From a checkpoint of a small mixture-of-experts model trained on Wikipedia.
Experts: 128 SwiGLU neurons an expert, 24 empty slots to pick.
Below are experts of layer 2 (counted from 0) of a mixture-of-experts language model. Rows are named router (the router's row for the expert), gate (a neuron's input weights, with its number), up (a neuron's input weights, with its number), down (a neuron's output weights, with its number) and show model dimensions 0-191. Each number is 50 + 15 x the weight over its row's rms, rounded and kept within 0 to 99.
Before each expert's rows: "gets" lists some tokens that make up at least twice as much of what it gets as of all text. This comes from a sample of Wikipedia text that the model never trained on. Tokens count by the router's weight.

# expert 19
gets: "1", " the", " ", " in", " was", " well"
router:39 35 48 40 32 64 68 38 54 61 42 54 59 62 35 36 28 51 28 59 45 44 44 69 46 43 31 40 41 68 35 54 63 28 77 78 48 48 42 29 28 68 28 32 58 44 37 33 53 28 63 69 61 69 50 35 24 42 59 47 33 37 41 29 31 39 53 21 30 69 48 54 57 51 36 28 64 68 85 36 53 61 64 47 35 56 55 44 67 33 41 42 36 34 67 35 24 27 66 44 65 57 33 41 54 55 58 71 51 47 56 19 59 78 41 53 56 34 69 85 39 74 35 70 49 68 55 49 51 46 45 54 62 45 32 68 47 65 44 50 53 68 70 68 32 63 30 38 44 29 44 40 19 73 31 36 48 43 50 26 70 68 27 24 54 38 64 52 24 27 65 60 65 50 35 56 58 65 51 62 62 46 61 67 40 64 65 43 68 82 73 60
gate2:46 47 26 56 47 45 53 26 83 66 27 37 68 48 54 63 46 34 42 37 41 39 76 57 37 57 65 34 38 54 59 60 46 33 54 46 47 79 46 48 25 87 50 68 21 50 62 81 19 58 57 74 62 88 50 42 44 44 38 36 31 46 48 41 35 35 60 53 40 42 39 61 86 30 45 34 46 52 48 41 30 48 57 63 60 64 85 67 57 43 60 49 59 48 56 70 51 52 66 23 45 65 57 46 45 28 35 51 33 57 70 43 41 49 48 46 50 26 61 52 58 32 37 40 63 40 34 67 39 41 95 54 51 39 56 88 38 35 58 81 50 58 66 74 42 48 43 38 66 47 40 46 44 56 53 70 43 13 87 51 35 70 51 39 62 42 53 57 51 38 59 72 45 88 48 61 33 35 43 42 67 72 52 61 30 42 41 39 44 60 51 66
up2:76 58 43 28 44 58 38 50 14 68 51 20 42 48 37 54 56 58 62 47 31 71 66 62 63 62 61 49 49 35 45 23 50 49 42 83 35 47 49 36 68 44 75 59 47 43 42 51 37 37 67 31 34 57 44 35 68 61 46 94 29 54 85 24 31 61 41 49 52 65 42 31 57 51 58 13 47 57 41 72 21 45 47 65 63 64 50 55 45 49 76 49 69 57 56 30 42 48 49 22 50 32 46 48 41 34 61 45 50 36 59 25 32 63 35 29 65 46 45 79 55 53 16 62 39 26 39 40 27 43 36 41 41 25 56 33 62 44 21 53 66 62 52 55 49 57 55 54 53 42 55 65 38 52 61 32 57 33 53 62 53 50 51 71 39 54 59 81 99 53 55 46 47 53 81 27 68 60 25 37 39 54 45 75 66 56 53 46 31 49 44 55
down2:67 88 42 64 56 58 46 52 46 48 53 20 47 51 65 54 46 49 45 32 56 58 42 41 52 72 39 50 42 39 23 62 34 49 35 56 46 52 98 52 60 67 33 30 34 56 52 34 45 73 53 40 58 63 62 31 73 52 66 53 73 47 55 40 54 80 41 47 45 60 55 40 54 47 71 35 35 62 54 78 35 56 52 45 58 34 41 61 50 61 47 54 39 35 52 60 44 21 36 47 53 51 43 44 81 39 48 37 35 46 42 45 47 22 59 41 43 23 52 66 40 10 45 55 40 38 55 47 47 67 53 61 40 11 37 49 58 46 63 55 68 38 68 36 30 82 32 92 71 57 43 52 99 47 35 47 56 51 53 43 28 79 48 58 42 44 64 60 66 71 48 67 54 54 55 79 56 40 58 78 44 42 45 28 82 31 33 40 25 27 58 33
gate3:50 58 63 38 37 63 48 24 38 54 41 35 44 35 54 50 58 37 68 60 35 43 66 60 39 50 50 74 75 60 49 53 48 34 60 72 41 47 33 84 48 30 57 51 41 45 30 44 35 28 33 53 48 73 46 21 53 60 49 24 72 26 54 58 28 53 52 37 24 63 42 58 69 41 20 18 46 26 52 49 49 65 33 51 43 59 71 33 37 32 30 42 36 35 42 43 55 39 56 56 56 41 21 69 31 22 45 35 41 62 65 28 64 41 45 47 53 85 39 60 65 50 31 59 61 68 57 58 43 31 27 55 55 44 66 64 64 57 84 48 45 57 77 51 20 35 42 60 38 45 47 54 50 17 50 30 75 63 68 38 57 97 33 37 53 52 59 19 68 41 65 48 45 33 38 45 51 36 72 65 47 32 41 55 45 88 61 46 62 56 71 42
up3:52 34 62 70 78 51 39 67 12 54 63 61 39 39 48 51 56 59 52 71 43 33 46 30 62 50 41 52 57 71 51 58 76 66 83 52 30 43 48 35 76 41 38 46 56 86 59 25 04 56 37 69 71 50 32 38 61 73 56 43 44 37 40 58 34 18 49 43 30 75 41 31 38 51 69 83 29 80 61 30 72 68 46 48 67 61 60 56 78 37 54 33 64 43 39 24 48 44 71 28 26 59 59 44 56 61 41 34 54 57 77 44 43 63 18 40 49 50 46 51 48 39 39 41 59 35 50 34 52 55 42 43 65 63 40 44 50 09 28 60 44 62 60 62 32 62 33 30 32 80 57 57 56 20 40 34 48 42 59 56 54 51 51 39 44 75 30 42 44 55 52 50 52 43 57 41 58 63 48 29 44 23 65 55 48 69 53 63 33 57 59 45
down3:57 69 60 41 31 65 45 38 48 41 34 33 61 95 43 78 32 60 60 34 25 61 37 59 70 49 47 40 48 74 49 39 43 92 37 41 25 76 52 22 62 27 53 51 44 53 51 64 60 31 62 64 60 56 56 71 61 64 32 54 58 49 53 54 52 23 64 42 49 36 62 54 77 50 57 35 54 45 33 49 64 74 47 73 67 53 52 50 61 58 55 66 49 57 72 67 47 29 43 84 70 66 79 66 42 62 36 74 41 67 53 38 44 89 48 25 45 68 66 51 56 45 44 39 46 92 57 52 36 51 38 55 20 56 24 61 41 24 47 47 37 44 58 34 56 59 75 45 54 42 55 43 49 40 56 54 45 31 53 26 42 69 64 50 48 50 73 36 54 43 25 53 41 49 50 32 38 92 37 46 42 51 14 49 66 38 38 39 41 73 56 55
gate4:49 43 53 41 69 48 42 57 54 74 41 55 63 63 46 39 49 73 41 57 61 44 69 47 73 82 78 54 71 51 32 65 78 43 79 28 47 44 45 52 39 27 26 48 46 50 67 52 33 46 53 80 41 68 40 55 40 38 55 43 41 48 51 38 60 63 49 46 29 47 63 42 65 63 56 34 35 51 50 74 53 68 79 56 55 41 58 41 49 45 24 40 36 54 50 44 90 47 00 70 76 56 59 49 39 69 42 53 37 76 38 46 61 57 58 32 65 57 57 27 24 46 61 57 35 80 56 24 60 55 55 30 60 59 58 59 55 63 32 72 48 57 58 29 38 36 73 44 43 50 86 37 66 50 83 47 59 60 48 35 51 76 45 46 38 31 57 45 53 53 44 57 52 51 39 48 80 48 36 50 32 55 39 66 46 54 25 24 57 67 95 20
up4:77 54 55 45 42 57 72 61 34 19 61 68 73 32 71 39 49 45 46 59 52 39 37 64 43 21 61 41 35 68 73 70 48 42 57 32 57 50 54 62 33 39 39 45 54 45 48 73 52 28 34 60 16 57 62 47 53 44 40 33 56 44 54 54 55 53 71 59 78 99 71 46 44 51 43 62 17 57 59 39 36 62 65 48 48 45 62 53 35 31 71 64 32 60 37 60 40 58 69 51 18 63 33 64 65 50 56 17 35 54 46 88 61 48 50 46 56 12 40 46 29 62 33 34 48 43 30 45 59 34 44 79 44 65 66 52 88 47 40 45 44 59 54 55 58 49 21 26 59 50 59 53 37 87 38 77 44 51 40 53 27 34 35 50 36 43 31 35 55 46 55 47 35 46 55 25 54 68 78 68 56 43 66 43 57 48 65 41 52 61 68 74
down4:34 39 37 72 41 74 44 36 59 17 30 48 49 55 11 42 25 70 64 42 50 52 48 57 53 60 61 36 69 38 44 50 53 31 51 57 54 45 55 04 36 56 67 75 39 51 61 63 66 68 58 53 46 34 38 31 15 75 63 60 61 37 66 41 41 48 46 60 56 27 67 59 48 61 42 58 48 56 25 41 62 32 71 48 47 27 70 22 52 36 66 61 54 19 81 75 32 69 33 61 57 54 59 39 50 80 50 56 53 56 29 35 62 49 74 80 68 48 31 45 30 57 51 48 99 69 46 47 53 58 54 26 57 42 56 68 39 46 50 46 56 34 56 76 43 48 56 26 68 57 65 42 17 42 53 48 43 40 52 46 37 37 59 35 37 48 69 70 64 49 54 33 83 62 55 27 72 53 65 63 62 54 55 33 53 47 52 47 57 55 38 69
gate5:62 55 36 26 47 69 47 50 51 43 51 66 31 35 48 13 46 70 38 40 60 51 64 41 62 49 38 67 40 31 58 70 71 51 87 49 80 55 50 32 26 37 44 64 59 39 48 46 59 62 46 32 26 43 66 60 51 46 61 33 47 51 38 49 60 24 53 46 41 65 52 52 69 53 54 60 57 19 63 47 67 66 69 58 47 59 50 54 58 42 70 67 67 47 48 44 52 44 37 45 48 75 30 35 27 39 72 65 46 38 67 58 19 56 22 30 75 54 37 47 40 30 28 70 35 45 71 49 59 33 32 32 69 87 40 64 61 23 35 17 65 67 42 60 50 60 53 25 78 68 49 46 35 37 45 57 51 59 40 38 69 70 59 73 54 47 62 31 33 27 59 61 32 43 30 52 51 41 46 43 70 63 50 89 36 56 19 59 42 50 31 83
up5:61 38 40 48 20 50 34 47 48 67 54 57 27 35 29 66 70 68 34 41 86 57 50 41 58 71 56 46 45 53 74 57 34 45 42 29 64 27 66 39 45 52 70 55 38 83 35 10 39 60 32 60 35 45 55 54 80 57 41 71 63 68 54 48 70 63 56 19 53 31 59 74 41 48 54 49 30 52 52 46 49 55 62 59 45 53 47 57 64 46 34 64 50 47 64 30 72 62 48 54 76 49 42 41 68 57 29 64 38 51 62 64 54 64 49 67 46 22 65 65 48 33 52 41 52 51 47 58 32 52 15 80 38 77 47 70 22 28 59 29 45 82 54 57 58 67 29 51 72 43 53 74 56 60 50 38 66 58 43 46 28 75 37 38 59 63 58 57 63 38 38 55 76 42 66 86 52 29 25 42 47 43 11 62 43 72 53 53 51 78 53 59
down5:44 68 50 44 44 71 56 20 46 44 65 69 56 71 33 36 51 17 44 66 64 41 65 61 69 35 52 57 40 61 58 57 60 79 48 40 55 37 90 58 18 43 29 65 49 43 67 19 52 54 46 29 76 45 35 53 48 61 69 34 40 41 55 63 49 48 34 29 58 40 67 55 34 44 66 64 58 68 59 71 46 51 60 65 50 51 65 71 81 23 33 49 47 55 60 65 50 21 36 61 64 47 38 54 30 30 59 29 66 55 71 51 49 58 44 42 46 75 51 61 70 39 22 56 77 39 47 48 51 62 69 48 26 67 41 30 55 81 58 25 48 53 34 56 20 54 47 48 32 61 59 60 21 28 52 66 37 50 40 71 53 54 66 68 70 57 23 56 27 47 35 36 42 44 58 62 49 75 67 30 39 35 70 25 71 16 42 47 46 47 50 68
gate6:67 60 77 30 55 58 60 07 30 63 32 35 46 39 42 21 44 45 48 49 40 68 58 54 48 57 38 55 40 40 67 53 55 53 79 46 34 50 34 39 51 59 60 48 56 51 47 50 57 57 42 49 65 60 60 13 76 40 32 71 65 37 52 38 57 18 50 32 79 30 37 35 50 56 44 35 23 49 75 25 50 38 36 68 61 69 44 63 48 46 59 48 44 71 62 58 55 99 68 48 34 13 25 43 51 52 71 63 50 43 65 54 38 43 65 59 28 67 46 51 36 45 34 47 67 61 55 72 46 37 60 50 76 44 35 42 50 73 63 37 37 67 56 62 34 37 56 32 47 49 58 31 30 46 50 51 35 58 37 61 49 57 64 06 50 10 57 61 49 51 78 34 80 37 56 21 61 45 48 63 33 61 63 51 64 35 45 35 40 62 49 42
up6:64 35 31 49 62 18 65 57 46 34 54 46 65 50 41 30 58 50 50 30 38 51 60 64 50 49 59 35 59 28 88 45 53 56 51 37 59 51 62 41 54 81 37 50 78 56 59 68 68 91 43 55 54 59 68 78 39 30 37 32 47 60 55 19 41 45 45 68 33 40 69 68 56 41 27 48 63 60 70 57 74 37 42 64 38 64 49 63 39 55 53 47 41 56 48 31 50 54 64 39 43 41 54 21 43 68 41 41 32 51 43 73 44 44 63 90 30 33 67 61 42 76 18 51 51 46 55 39 71 53 46 23 53 56 40 33 64 35 55 46 38 51 43 49 57 44 51 61 25 45 53 62 72 60 71 33 70 20 61 53 51 39 53 41 57 44 95 49 39 82 51 53 38 25 35 34 62 43 53 28 46 49 71 05 66 30 55 52 67 66 76 59
down6:43 48 60 34 67 35 25 24 30 40 36 57 55 35 68 21 37 60 47 40 60 41 66 54 60 21 65 31 49 28 30 73 75 52 64 68 47 59 34 59 41 58 31 12 48 55 44 51 43 33 45 44 44 39 43 45 56 34 38 42 67 65 28 37 33 49 53 59 56 47 39 38 32 72 63 58 68 82 52 42 57 51 80 68 24 86 58 31 42 45 34 61 61 56 52 48 40 53 48 30 52 47 35 54 85 50 34 64 47 54 60 81 37 40 38 50 44 91 36 63 67 54 57 41 38 37 20 50 48 74 47 33 64 81 74 59 53 38 53 58 75 43 34 42 44 58 78 62 43 56 36 42 37 65 47 48 60 71 68 30 59 40 45 40 67 37 31 39 40 82 21 26 44 41 36 51 73 44 73 32 61 60 49 36 63 70 52 45 40 65 49 47
gate7:54 58 33 45 51 33 44 88 58 36 52 79 31 33 61 46 62 29 20 39 44 55 29 58 27 46 06 33 62 57 27 73 71 40 73 82 50 59 54 53 36 39 54 71 71 48 50 54 36 46 67 60 79 70 40 53 43 56 56 57 48 60 51 64 44 40 73 56 75 62 56 63 54 35 44 47 47 47 57 86 39 46 61 84 36 66 47 46 67 40 50 36 62 46 62 60 45 54 30 34 57 29 31 23 65 68 66 44 52 28 60 28 45 42 69 40 52 33 78 39 72 56 48 46 46 69 42 82 57 73 67 39 67 44 43 48 69 44 44 39 57 34 44 60 25 64 48 37 64 47 51 41 56 46 91 68 37 67 46 30 55 48 55 31 42 75 60 59 44 45 74 55 74 57 59 47 51 35 30 68 45 42 73 55 41 59 17 41 74 38 46 49
up7:66 47 32 56 49 53 57 32 80 46 30 62 56 83 55 34 40 36 71 51 64 64 60 35 41 51 21 68 28 59 49 70 39 37 51 62 45 38 39 52 48 32 36 66 59 60 43 50 26 50 45 73 51 62 62 50 10 52 29 75 45 53 57 38 46 53 49 71 61 47 58 36 51 47 19 72 43 63 36 50 47 71 45 69 40 47 32 57 76 39 64 45 63 63 35 59 32 49 69 44 50 34 60 59 52 53 61 55 52 56 65 60 69 77 04 70 43 53 55 56 47 47 19 11 69 46 45 42 58 43 58 46 25 58 68 31 44 81 46 57 48 55 55 79 72 50 35 83 79 38 39 19 24 44 46 60 55 75 60 43 44 42 40 63 46 44 53 45 56 51 47 36 38 71 60 86 38 59 67 73 63 68 59 51 40 66 59 67 25 55 57 26
down7:48 44 62 50 52 59 61 62 69 49 60 41 74 12 50 59 62 78 69 72 20 48 54 49 52 36 64 18 35 57 21 46 54 49 58 63 41 55 36 38 27 57 33 37 39 56 48 46 43 15 28 55 26 45 43 47 30 90 35 40 60 63 45 33 43 62 50 57 69 38 61 48 44 60 37 52 31 32 45 56 33 44 47 45 76 47 50 53 70 63 44 32 67 46 51 39 43 81 65 52 51 56 46 39 52 59 62 61 56 58 68 63 78 68 29 72 36 41 43 35 61 26 57 60 58 69 33 55 55 34 55 58 54 63 61 51 39 54 40 68 44 51 72 60 18 46 37 53 17 27 91 18 63 32 38 44 32 50 35 48 30 48 57 15 44 44 58 66 50 34 70 72 28 55 39 28 62 18 53 58 60 72 37 42 47 56 71 50 62 38 21 58
gate8:38 52 33 48 40 68 75 76 56 61 62 60 46 45 39 49 38 45 46 77 50 73 53 22 27 39 46 60 10 34 36 69 64 37 65 49 16 65 31 27 32 47 53 42 40 62 50 66 16 45 45 40 70 68 80 29 29 50 60 38 53 76 72 40 62 51 85 43 35 34 51 42 18 38 43 49 46 55 42 38 65 69 44 60 71 68 50 72 42 45 53 56 53 49 48 48 54 65 52 62 51 53 76 30 86 49 49 38 38 33 38 78 57 54 65 61 47 59 61 48 62 48 46 55 51 83 39 34 71 49 72 81 44 47 53 74 50 52 25 80 40 63 50 35 53 53 50 38 23 75 49 42 60 73 63 60 56 57 22 44 76 61 61 43 35 56 55 71 34 40 62 57 66 36 39 63 55 46 49 44 47 51 28 74 67 66 64 47 21 48 39 61
up8:37 56 26 48 36 43 61 42 76 53 63 55 44 37 35 45 73 57 65 62 52 35 29 34 21 26 61 47 35 51 63 68 19 53 46 52 40 76 57 39 54 64 56 46 45 90 65 38 46 46 19 62 51 37 63 39 00 54 44 48 33 48 22 23 40 37 56 30 44 39 32 45 46 32 55 47 17 55 42 27 62 38 53 53 18 69 50 72 29 56 66 48 52 43 49 59 69 45 36 39 47 34 48 43 71 50 59 50 93 34 70 49 38 55 37 41 15 37 52 45 70 53 72 63 61 89 50 28 38 50 39 57 49 45 49 75 51 32 47 34 43 46 37 35 57 45 55 43 41 66 34 51 29 52 59 44 50 52 64 65 44 56 36 49 43 33 63 39 53 46 57 50 39 57 68 15 40 22 56 24 73 56 38 67 53 45 28 66 38 22 53 60
down8:45 32 60 21 33 56 65 52 35 58 47 43 52 43 28 82 35 22 53 76 39 51 57 51 81 52 65 43 57 58 52 30 46 55 35 66 56 51 30 23 50 47 56 53 39 62 49 38 34 37 18 72 42 98 52 59 54 33 52 53 57 25 24 21 35 49 63 47 55 42 56 69 33 50 29 36 42 47 41 56 34 39 46 50 46 31 57 75 51 50 63 65 70 37 43 62 59 42 58 65 37 44 40 35 79 46 38 21 76 53 52 65 20 42 42 20 48 70 62 60 42 70 58 45 58 59 59 45 50 55 63 83 30 60 52 56 38 51 58 55 44 11 51 69 35 36 37 54 46 12 69 38 53 68 38 52 65 50 23 63 44 67 65 35 36 36 29 25 64 24 57 45 37 41 57 45 76 52 51 33 52 50 65 70 55 68 52 21 63 33 53 58
gate9:53 44 47 46 51 57 59 42 28 51 53 20 33 38 50 43 72 38 55 65 62 35 33 47 53 21 26 55 44 30 46 41 91 41 35 61 53 60 25 50 55 46 56 61 46 56 45 44 56 54 65 41 55 73 58 45 47 67 45 49 57 48 65 63 56 48 20 52 65 30 30 50 42 47 62 60 23 30 49 42 39 54 44 65 49 41 35 57 64 82 58 50 27 60 65 40 47 49 37 43 57 43 51 33 39 54 81 47 49 63 32 40 54 49 31 35 53 43 70 72 53 58 23 38 27 50 91 53 63 61 54 25 37 64 48 56 48 35 62 52 60 27 50 59 43 42 27 20 67 66 66 58 37 62 49 60 18 50 37 20 69 88 34 26 84 41 19 23 31 54 46 63 57 45 61 43 56 67 11 26 60 62 53 60 32 81 51 30 65 37 72 44
up9:43 66 45 78 68 38 68 42 70 61 54 54 75 50 58 49 64 29 70 64 45 48 34 67 74 52 50 70 44 63 51 71 57 17 57 44 61 58 55 70 60 60 51 28 53 37 54 36 49 39 73 36 66 51 58 45 27 41 76 85 47 25 37 56 32 53 51 35 60 46 50 52 50 46 36 44 61 54 38 42 84 60 54 39 53 36 82 43 58 36 37 58 22 39 36 60 45 56 44 82 22 63 84 35 20 23 43 41 36 54 53 55 60 43 83 55 65 68 56 45 50 69 80 64 54 61 53 45 22 55 42 44 49 61 59 73 24 43 44 62 44 78 48 21 33 35 48 46 52 41 61 66 38 46 60 32 81 51 65 68 31 29 59 53 58 55 65 74 40 60 52 55 62 41 56 47 50 57 58 84 47 42 66 85 23 48 21 49 33 40 56 37
down9:46 35 48 55 60 20 58 73 57 42 44 59 58 59 62 56 17 44 77 59 32 77 37 63 32 19 67 24 67 50 75 71 45 50 57 86 69 71 38 24 40 43 46 52 51 27 53 40 87 46 51 49 41 75 35 50 63 60 73 51 32 46 29 71 38 43 62 37 60 55 47 52 36 60 47 66 30 57 70 62 85 61 48 24 56 52 46 49 40 40 64 51 36 50 68 51 38 66 39 45 56 34 41 62 77 32 34 43 47 36 64 34 72 44 59 80 29 48 61 61 42 52 36 42 59 61 67 54 38 70 51 49 59 57 61 33 29 25 64 73 52 45 58 28 26 57 42 21 49 77 38 58 45 46 72 63 50 52 28 56 63 60 48 26 62 57 53 45 36 56 51 41 40 22 36 44 59 12 43 46 59 90 44 32 57 65 66 45 51 32 64 36
gate10:31 55 34 61 52 38 51 69 45 69 42 69 68 53 71 41 53 63 54 79 30 44 40 67 73 51 44 38 42 37 52 46 43 48 87 51 75 51 35 31 66 65 35 38 23 56 50 65 32 36 29 35 70 64 77 37 59 58 42 51 65 26 63 52 61 42 50 34 25 29 22 50 50 67 51 43 69 31 69 62 54 63 70 82 76 71 63 26 42 26 66 44 63 51 56 70 50 55 63 01 54 59 49 43 54 37 46 52 38 40 56 39 73 69 71 68 67 67 32 72 59 63 56 57 60 12 44 48 32 67 64 37 69 56 53 70 43 75 45 55 86 41 70 48 65 55 71 42 82 31 57 40 61 50 43 72 43 32 53 51 58 65 79 40 65 55 61 53 60 64 65 42 51 51 46 68 37 55 38 55 51 31 57 67 60 62 37 38 54 63 62 48
up10:65 24 61 71 63 28 41 62 47 70 75 63 02 36 30 48 32 44 42 62 42 40 41 56 70 60 40 49 38 48 46 36 59 39 56 78 53 32 51 64 62 72 49 24 27 76 39 42 50 43 25 67 57 46 30 69 49 49 64 74 70 47 46 53 28 37 42 68 27 71 57 66 33 40 30 47 35 48 54 26 40 54 57 72 61 55 46 23 38 27 57 52 47 40 13 50 44 62 53 47 49 72 54 41 49 57 63 50 46 40 44 60 60 27 84 47 47 98 43 74 47 39 39 53 58 43 39 55 52 28 41 38 73 64 66 77 50 63 53 69 49 38 72 45 57 13 53 40 40 82 44 82 53 55 60 57 32 41 57 71 71 38 28 59 35 51 27 34 39 54 41 47 69 58 61 55 54 62 66 56 40 71 33 57 44 54 45 34 41 60 66 62
down10:52 70 44 47 61 49 56 42 56 34 59 40 69 51 74 57 62 59 54 33 49 55 50 64 46 51 49 75 37 52 61 53 96 49 57 52 57 50 34 40 72 58 58 32 22 56 58 48 51 60 60 44 36 51 23 42 60 52 61 52 54 61 38 54 69 85 42 64 39 84 44 64 53 50 42 23 52 49 43 51 27 46 25 42 46 35 37 74 43 38 46 60 71 61 42 43 48 46 74 37 38 43 43 57 79 66 61 36 53 46 31 39 69 37 60 48 78 67 52 45 50 42 56 28 49 76 46 40 48 55 34 46 21 68 17 62 33 43 99 50 71 30 56 59 76 64 40 36 61 53 37 65 49 43 53 26 36 38 52 61 42 47 41 73 57 91 58 67 31 36 36 38 30 15 53 38 26 42 26 47 44 25 46 55 27 33 26 49 66 50 29 79
gate11:38 46 41 43 50 63 72 40 38 32 64 57 53 63 62 33 41 31 58 41 28 37 48 49 44 60 35 76 46 37 49 45 59 69 71 59 28 89 55 29 37 29 43 44 68 46 40 49 55 26 32 72 50 49 70 45 36 18 42 29 69 46 49 43 48 28 31 55 36 60 40 61 49 63 48 47 74 53 37 70 72 48 58 39 45 63 32 17 59 52 48 35 50 68 47 58 53 34 54 60 30 82 35 48 86 38 70 54 55 79 70 15 41 34 34 80 41 41 39 72 54 50 49 57 64 43 27 49 58 53 67 39 68 36 69 34 49 45 55 59 57 30 82 27 58 42 51 55 86 57 47 57 25 56 71 70 41 39 51 68 74 60 49 50 57 30 68 53 40 47 49 28 58 79 44 45 48 34 59 27 73 43 77 57 24 54 64 51 35 67 39 25
up11:36 26 38 59 38 57 62 52 53 58 55 48 66 73 75 17 70 63 65 54 38 65 48 60 58 67 32 77 51 31 77 61 49 46 62 55 46 54 53 32 59 58 52 38 44 28 53 51 70 59 40 86 51 71 69 60 78 31 74 52 79 86 36 49 33 71 59 41 50 49 48 70 24 65 37 40 59 39 42 68 86 42 61 65 55 54 69 36 63 50 46 71 63 64 42 51 29 59 46 68 73 82 58 45 46 25 46 47 46 37 64 30 42 50 38 16 48 52 38 38 61 37 48 23 60 49 29 61 66 37 59 37 60 59 36 47 51 36 71 51 45 50 56 44 32 49 54 58 19 53 51 43 68 73 63 52 61 53 56 39 63 32 41 44 54 39 57 64 86 75 62 68 59 34 68 52 50 55 84 30 54 33 72 65 31 59 78 61 39 51 30 27
down11:55 37 61 47 58 60 54 34 64 51 51 67 55 55 72 51 25 63 45 35 51 58 28 70 41 47 53 62 56 12 56 32 40 46 33 61 78 41 45 39 47 40 66 27 26 44 50 62 60 26 41 37 50 50 51 45 38 42 69 62 60 42 39 62 56 61 58 38 75 21 43 60 86 43 78 47 53 64 60 65 67 55 39 34 56 63 72 66 51 44 88 18 49 52 37 51 42 74 40 53 55 20 47 34 56 38 26 62 59 64 56 56 46 46 39 46 37 64 62 18 49 37 58 35 50 61 46 27 52 65 62 57 54 40 53 45 77 19 55 55 64 58 65 78 67 44 53 79 39 60 31 32 49 23 99 54 29 14 58 30 53 28 85 43 47 68 41 56 51 44 59 56 37 37 62 70 50 76 37 37 67 36 41 35 45 51 41 56 41 51 44 74
gate12:38 33 47 70 64 30 56 30 63 47 32 62 37 47 42 38 39 51 38 12 38 29 63 35 40 50 47 41 47 35 30 37 20 34 48 61 17 43 45 57 78 83 52 59 54 34 34 53 71 27 54 46 57 42 37 29 66 39 51 55 69 61 33 47 46 53 39 55 80 60 57 41 53 55 24 52 46 73 25 44 34 69 63 51 37 56 49 54 87 55 36 45 32 48 68 46 88 69 71 33 44 43 56 66 57 67 64 64 67 82 39 68 47 64 43 45 62 51 80 63 78 50 47 50 54 69 50 72 61 65 59 49 59 27 45 49 42 64 44 44 76 61 09 70 54 49 22 42 52 47 40 44 37 38 33 72 26 31 53 76 38 75 33 63 48 44 32 63 55 45 56 57 67 29 42 41 56 51 58 51 64 49 56 90 30 66 53 52 65 49 59 57
up12:59 59 57 55 57 60 46 71 55 40 44 88 51 71 57 32 63 69 26 48 56 62 72 46 54 53 70 65 60 39 50 30 38 46 28 38 33 55 59 59 57 46 54 20 55 61 72 43 40 41 61 38 59 64 45 46 31 53 60 71 45 38 51 75 50 47 63 43 51 76 48 31 71 68 53 38 40 69 62 68 48 58 25 42 66 56 42 37 90 38 69 34 52 32 81 56 61 75 39 34 39 60 43 39 51 46 60 42 41 50 36 59 37 52 52 61 71 65 62 27 42 51 41 64 54 59 77 56 50 50 59 37 36 22 38 45 63 57 45 82 32 80 53 26 30 36 45 32 71 80 70 44 59 52 33 33 39 46 47 55 75 58 41 62 31 24 66 54 64 35 23 32 68 66 36 25 35 47 22 39 44 67 20 27 20 77 69 45 49 30 58 58
down12:58 39 52 36 55 65 40 72 72 54 68 67 42 79 54 85 61 33 81 41 60 65 43 64 53 45 51 60 39 76 37 62 63 64 63 49 51 62 34 50 55 81 66 62 32 38 54 70 57 63 35 62 67 63 81 32 31 50 76 24 77 44 65 77 58 47 47 39 57 43 47 60 70 53 35 47 49 48 44 55 62 65 69 38 50 49 37 61 42 55 57 44 33 27 62 38 45 55 69 36 52 63 58 51 28 54 51 33 26 32 55 59 39 35 57 39 39 30 51 87 70 63 51 67 69 17 50 57 52 78 24 64 47 59 32 33 54 48 21 81 40 57 58 62 40 58 58 44 31 34 53 32 45 42 21 46 40 28 50 37 63 60 45 54 32 59 46 60 43 31 36 52 88 77 20 44 28 63 68 60 80 47 58 48 62 51 38 49 35 70 40 26
gate13:40 03 47 51 61 42 54 76 59 66 56 44 36 62 50 38 72 51 18 29 29 46 53 42 50 50 28 69 44 41 29 51 48 31 78 41 08 28 48 46 45 64 45 31 45 60 53 66 46 62 68 51 48 67 50 45 79 46 48 80 66 49 81 62 39 64 64 38 35 60 38 61 49 29 40 53 57 73 43 44 51 80 86 33 58 72 55 55 25 73 46 55 46 53 55 58 48 47 51 46 37 61 39 32 51 38 78 53 61 40 60 30 52 39 57 32 64 61 46 63 70 37 40 48 45 42 17 56 66 37 84 46 35 31 39 48 82 58 68 75 22 61 31 50 42 54 61 46 54 35 48 58 61 85 53 54 66 62 61 67 64 16 35 57 59 43 37 43 36 65 55 27 48 31 24 35 62 49 56 46 57 66 64 73 61 68 67 55 48 51 51 42
up13:58 55 49 71 64 53 48 44 48 19 35 60 45 39 53 53 70 54 59 65 15 48 57 47 43 49 60 53 52 39 81 57 47 51 49 46 51 50 50 54 59 40 41 39 06 68 59 38 59 59 52 50 30 55 37 56 23 53 43 47 42 55 45 65 66 53 81 43 35 51 38 43 68 48 57 58 47 45 64 69 90 55 74 61 51 74 46 48 69 58 35 41 43 33 28 59 47 71 59 47 39 64 44 50 82 21 42 64 37 37 34 61 56 44 24 36 70 47 72 00 29 45 48 61 44 70 53 35 55 48 41 65 62 85 66 51 43 54 33 59 52 34 51 49 62 47 80 37 49 51 25 10 20 46 37 51 40 32 64 50 47 32 78 58 70 37 26 56 62 47 40 47 82 75 31 46 25 71 50 51 41 40 72 51 38 52 51 47 49 67 70 76
down13:44 30 36 52 58 78 30 69 65 47 35 40 49 57 81 59 66 61 52 62 47 45 49 57 31 36 77 46 43 53 58 45 45 45 40 57 61 40 63 35 52 33 46 58 42 58 55 36 93 71 33 35 54 25 24 78 38 39 73 42 57 38 78 53 30 68 87 55 56 37 50 61 82 71 68 42 58 63 51 43 66 70 50 34 68 50 50 36 56 40 58 39 45 31 42 57 56 40 46 47 44 54 34 43 55 45 28 53 59 31 61 66 74 53 66 68 61 85 60 34 44 51 45 36 53 17 44 36 50 50 69 56 74 23 60 55 43 64 32 62 29 65 27 53 58 41 54 50 47 75 71 64 40 55 30 35 35 24 44 37 64 30 47 71 60 38 50 51 41 61 52 51 43 72 40 53 85 44 60 80 31 51 70 69 58 78 78 77 34 39 52 30